{
  "n_layer": 9,
  "d_model": 256,
  "n_experts": 32,
  "experts_per_token": 2,
  "d_expert": 80,
  "d_shared_expert": 0,
  "activation": "swiglu",
  "moe_layers": [0, 1, 2, 3, 4, 5, 6, 7, 8],
  "router_score": "softmax",
  "normalize_top_k": true,
  "routed_scale": 1.41,
  "balance_loss": 0.00333,
  "balance_bias": false,
  "init_std_router": 0.0243,
  "lr_router": 0.00042,
  "vocab_size": 6054,
  "norm": "rmsnorm",
  "norm_eps": 1e-06,
  "tie_embeddings": false,
  "optimizer": "adamw",
  "lr": 0.00136,
  "beta1": 0.9,
  "beta2": 0.98,
  "grad_clip": 0.5,
  "batch_tokens": [32768, 65536, 131072, 262144],
  "seq_len": 512,
  "train_tokens": 319300000,
  "steps": 6731,
  "dataset": "wikipedia_en"
}
Below are experts of layer 4 (counted from 0) of a mixture-of-experts language model. Rows are named router (the router's row for the expert) and show model dimensions 0-127. Each number is 500 + 40 x the weight over its row's rms, rounded and kept within 0 to 999. Numbers have three digits each.
After each expert's rows: a language model's description of what the expert responds to; "mostly gets" lists some tokens that are sent to it at least half of the time. This comes from a sample of Wikipedia text that the model never trained on.

# expert 21
router:534522475500489576494508499501577552469458520533505509513444408461494544556491492509505569502505439436447447465519502488514462495530505464503558591529419526580552456530546481413556546511532473502415504524474456506483524527469549463510518495464506532436480549458499513485499488488437433486487539457441482457532483461529437545492472489462587628474456456516461536477512466427465521527456
Foreign names and numbers
mostly gets: " 1", " 0", "ik", "ya", " 2", "q"

# expert 6
router:480551520487525537481508574527473492423483441471449510482404515571493461520495434476455510458521535519530546484451466443450492468477484526569524480474506453519517482480408529531480499458443481534508500466496455474476546501494515468485535468481553510483434479465457559507521449553454497440499399425547567599398470617540537461472476602460470494467485516480534498478493470581492455576457
Mid-word vowel syllables
mostly gets: "ore", "que", "se", "ere", " known", "bor"

# expert 19
router:495474499517502468472636512488450488536531460593499437458548491529492527478503493460487511570541513439493589495480520523504456511460482520533489534498500529553504504468575434543516562515441551484570561460506515519500499437502499523499527572502551522494459495466528572464487461447479464545527543553484581491507505532521479462484574495417499458509434479418443470484582538539545551527490
Table pipes and breaks
mostly gets: "|---|---|---|---", "|", " Turnout", " |", "\n", "=="

# expert 0
router:512470496452506525517534480564537550396488683537545469465512548482575555529469526443426467539521605551525504544507533495478484457556527452464475433486480486497501555512438461493558498461457494499528474491546524505458444504466475500499507558429464502500549551474489470415491537492519541554486511389520460494574580489546512575526480570465423511482539551459477545512453495540520543487501
Word-initial fragments
mostly gets: " d", " f", " t", " fl", " pro", " res"

# expert 17
router:505471456498417429523462419500391464451501477492503542436517471475511453519586484543481496410481448491408477519475555581465512549552489568471485515456485576466463499475495499506530500473454483504517464484554469438495518492424530500501508493485554482463528532460487522540514496531495483518515427604578553517512479517517472511546510490466386576489492546523485503486489451546520489494480
Mid-word pieces, line breaks
mostly gets: "ap", " book", "app", " class", " stat", " wife"

# expert 3
router:461497555441474464559487549536470517520466538555487517481488460514402435528455514513519477542464486390527544508482469471434552555528502470529548493507547508496453525502500461539467433533474554458512594453478481581549572462500534469473500454514532514484481430513557476431544467483503461545551496505501531516503486455474474526557476500505504458561539433532554470495462544441498439525491
Verbs and verb endings
mostly gets: " had", " began", " won", " took", " have", " became"

# expert 23
router:498500575541500453485467442478499504534602744445541498479467455507567444484486523555518435484474471470506480488454508575461479447463552466501468472508514504510488524537517472453506494482498481492553523583550525493532486556441512514525505468503553533509538498513480529500498509488514552514486507428496446487506516519471477513524521509488480560489469479478529426527458517480523619526558
Capital initials, foreign names
mostly gets: " S", " T", " N", " J", " L", " U"

# expert 31
router:490446506545473565526533529537531501548544451492472523591514508508521482472442472503460522469467473422504541493491437466503460469581496462500502475449440437565580514520458514430492504539508461528506512518431523521536447548570534522535480463468491530473476533573528479475506506460473464449526471461509432478501489533482490450497435501452525484463502479559476473440472482481529596557460
Digits and numbers
mostly gets: " two", " 6", " 4", " 5", " 8", " three"

# expert 9
router:480506533517580509467482416437507488475516438458537482472483503439515531540539532536497502531466480428434459450536581439512511510579502454518488490542510518519481518444499486501542425495544541529598544490443456426470490466495486479498532484509489524458432476500569500574521461554546488511500526517528489453500516467476431514494479488584507445475529577489525501562502542511520456525466
Plural and noun suffixes
mostly gets: " people", "ions", "ities", "ics", " government", " politician"

# expert 28
router:521469485476492476477519514502511509452456443476492553487542511481497511528483525500474497537528507485518503509531533532505513546527493600506546462518420503417473510520557517508488532522432445458467470492448433475537421495498456468515486472460500500511558589482549499514513519473513480503517478499502537522454427534531528554472494455574592415514494533518454556521482415480512473467551
Dates and field nouns
mostly gets: " work", " period", "ography", " Date", " Time", " day"

# expert 22
router:470467485414458545558494452495491453476527523537482466455483501466491562468439513407504501441546469514541463494521565514542490499515548535522516548523530519508505450428511575513473494456519606417549543524496509489532494542514503509477433501543515520474469483461519495460498398558507439457528522541442564516484474471537547533486518481563622552502423484487489457488440556469498541519512
Mid-word syllables
mostly gets: "ipp", "end", "form", "urg", "igg", " Candidate"

# expert 12
router:462559431490511523458509434494440413535541423549456432540439511475496476496452506542459492505491521484447557527542480498520435474502485488511558489512596446485515558495507507493473491509445523539509424481497540507545423468471480453518530511539555527489481519500552594447533520521487526489499538534434521516474514430553568496528557558582469425493440518503513511545543501507432474450506
Fragments and table breaks
mostly gets: " al", " way", "ft", " front", " Type", " mot"

# expert 18
router:491468413553486514499453507510490454519579509461562546559490512537556535418513510469516442461579418536533515501500485472540500480513446494482498527507535412464523468512503473501446492513452491424476483523523487412583565514488545538497471455603458480542467512499459531542535547518455515531521446501470509575518488472518567471470480513482468477518487460473523557512526470500557512567589
Capital-initial fragments and but
mostly gets: " but", " Location", "ig", " Gold", " However", " Bad"

# expert 7
router:506470509486452528501472470511486568520418449545512492526532492521566502580501552588595531457483435541489491510497473487504559530519508480550461504432504555531565486464462515484568493521543577563501524503516483542516444426452493487402475531451472516521419502541574491484483492537543518553484482560542469528484540513450554516554518482554510516537528560504542508436484528531447617509513
Sentence and heading ends
mostly gets: " ==", " ===", "\".", " =", ".\"", "m"

# expert 24
router:466524484478518479528590465474533542531413595492506419490511519520469438545509451462527525546494515516526558500463461439482519490502541447471508495478496500492372499475544480504471457498473426482503542490487459517443515503523506509486421459455524487453570506473517503473483512482524485546521452461527474517478532515553479470475468511531524480524517421541522495515505563490463469573482
Function words
mostly gets: " has", " had", " he", " have", " are", " they"

# expert 10
router:463454516549548502477477464427579525523482500493485488484486557529495502452521526435531445515519436536509480494494557557521492446457472452502486502534514449435560469484525536487585525447547470614487421499493468556490468494448468453458443578493466448499496521500520501465483476466541491523535430514531452532398492483544497445463486492538592526481511441568532466459470499518572492482557
Ordinals and name pieces
mostly gets: " second", " World", " km", " main", " third", " end"

# expert 14
router:524498501488489434503508549527475521479485464434529415526642546567480569481543468469498476453479493511609454464452466556447471481424484501420496537537545467468545529526485544508528495502596553564510413549514517500522552523548518489550482456457452508584595510494416459468469464456466528434462469451547457489519517486493535529517537474493506490504549478515488460493536448497488528434509
Commas and range dashes
mostly gets: "–", " Bar", "),", "ib", " app", " down"

# expert 25
router:466455527419517502462470537492518477572461463475441511524482516465461498494502481462506499551475502521507485471531532494527523503481499540497482574535465481538511436440469568509545497482487490503437460520545447587420562486530489572501530497496521525525518521497426512550441472492498418426540514528533466566522497468551493527466423444517472530500453509486479491453529491527503492445441
Word-final suffixes
mostly gets: "cher", " medalist", "part", "man", "iber", " design"

# expert 1
router:487499462408431501482491474508458573535407430520486558518555489545441529507537524439511511480449557578527560499547484541549434465476447472451515530580506476480466542555502437455462535548529537461523528521544514542520505436446460482471481494471526515550496517440515456502555439477413516419540468497441500493478500490453430542464536527465440451464482513487528464531564399584476535512497
List field separators
mostly gets: "):", ":", ");", " ;", " ISBN", " •"

# expert 4
router:459542459567477490466543479466481450497524460516483561471478512585523452472543446564519519427514522533465459526449506518551502495490561511558456462424525440542551507501453491468519516435470476458482467521485523488504525467555444484543472452488415518471519554514451445475514563447529517465482475445446505483531453526438429435485471519456429452434466504553454506542502473475452529593525
Foreign name fragments
mostly gets: "ö", " NR", " AR", " ESP", " Z", " Sch"

# expert 2
router:590546513522525463476560484458492443514446588492550494578534484460487530473456407471489540494523574552486509475482453493425503488518529529507429469553523597513516546462494449488544513517490466520490464506522505456551454481507438574494559575543523552513510480508495570476470502455553567596483448469492478474443553477513519475487477499465537428473560505522537546451511521453537622485540
Word-piece after hyphen
mostly gets: " pre", " con", " reg", " dis", " re", " ad"

# expert 5
router:534477465519509472582496499475563500549459670515528548470543522436470456505422484480505533554499536535466491516520458481488508478501527461495479530477450534485528522499500475515506537477625563521438530529605566527465454592480499589529481460513444468508537527507465483490464595449578519584455525516544532488527523490520491457451540421510475502542509443450478561494511504543475521518504
Lowercase word onsets
mostly gets: " p", " w", " sc", " sp", " cl", " b"

# expert 11
router:454484525477507540462476448575515501525546541556449525529487520466474505470460527493488575476508421448467506474481464441527491524543483476496445463484454547515490442570520451514462443502503416494520407505510547467506478530459512524496571503517556538447495466472494473519544444493492539596434478549515445479500495438432459476469504542522473545539448454504489501491542489502487455366443
Quantifiers and adjectives
mostly gets: " all", " other", " new", " some", " most", " more"

# expert 27
router:520492500529539440445443529487553546501552450463531447436440565483494534454555531485520485508516504431424467523511582539495470502507381543540461519444480504502441488523471518462545506486585503539597498565421422496475481557546500475546554568513514518445470444577540499534446490475517500458514567490509490485526470483546568542508473579551489463532532576450485521543580554503557491474468
Place and institution names
mostly gets: " League", " City", " University", " School", " Cup", " House"

# expert 15
router:525508508494423481486501552553518533507500478495485507507521526518484441537553528529559488509502519509528404502506512468500483492504579503526550549587548572507446446465444502580383433503526527527524507478445536505471561516560508504444499548499482513523511514517448462550511503508529482440498549529513437469470437516442485520549514422525514462454523489446505506522533525516482482462486
Clause punctuation
mostly gets: " \"", " where", " when", "(", " which", " ["

# expert 16
router:478480464503453489471500532503449520555559482511473487423564403561523468548575507583470537572477559567544520495511505511471553554475498480451511476510486498498556484529583511469498506542510456470450542551480546489513516480522523536501503519490430578553457504567503473537443523560536513582463526470519511464521556459498505517474467511566500474551518465500536477479531537349520449472438
Prepositions and articles
mostly gets: " the", "The", " its", " The", " on", " during"

# expert 13
router:455459464587542504556488549474555517534521424448476514500478509476568542399456496542491448525502475478490528534491482502522489554547477479522582521483531466530537502423473475588447500493583501489565492530463436487551526499503510435476561478565575587532470451472497469427487532486527453450572470501475449579488513513471498494482578430438515517520522495541486516442495458517523501440501
Participles and directions
mostly gets: " back", " released", " built", " used", " located", " born"

# expert 8
router:433485540432556488538549508494524506481488444436436539545493496515535524518474551542463474502575529504541554504542494572549463500473510538555502562483443505544454443504493491484539563519529516504456548458527454430502523490498478492488489483478532438464458509499516513577504519479448515445491484551425610473513554564543548470510450524472491492548457444503494478501487517577465448521479
Table pipes, closing brackets
mostly gets: ")", "|---|---|---|", "|---|---|---|---|---|---|", " |", ".)", "|"

# expert 29
router:618461531490449512508573476516539497500494408424560495475459510530524496495532571464456526455516543485552508539473552542582533507530527521482576486441464438497522507589474475474553467506561503539512480463397414590490460477538471455534455562493450487507573545471506483511476518512546481447449503541485510489446474428499512478545535464456444459461438540505524473433569486486520484530553
Years and dates
mostly gets: " 2013", " 2007", " 2010", " 2020", " 2016", " 2022"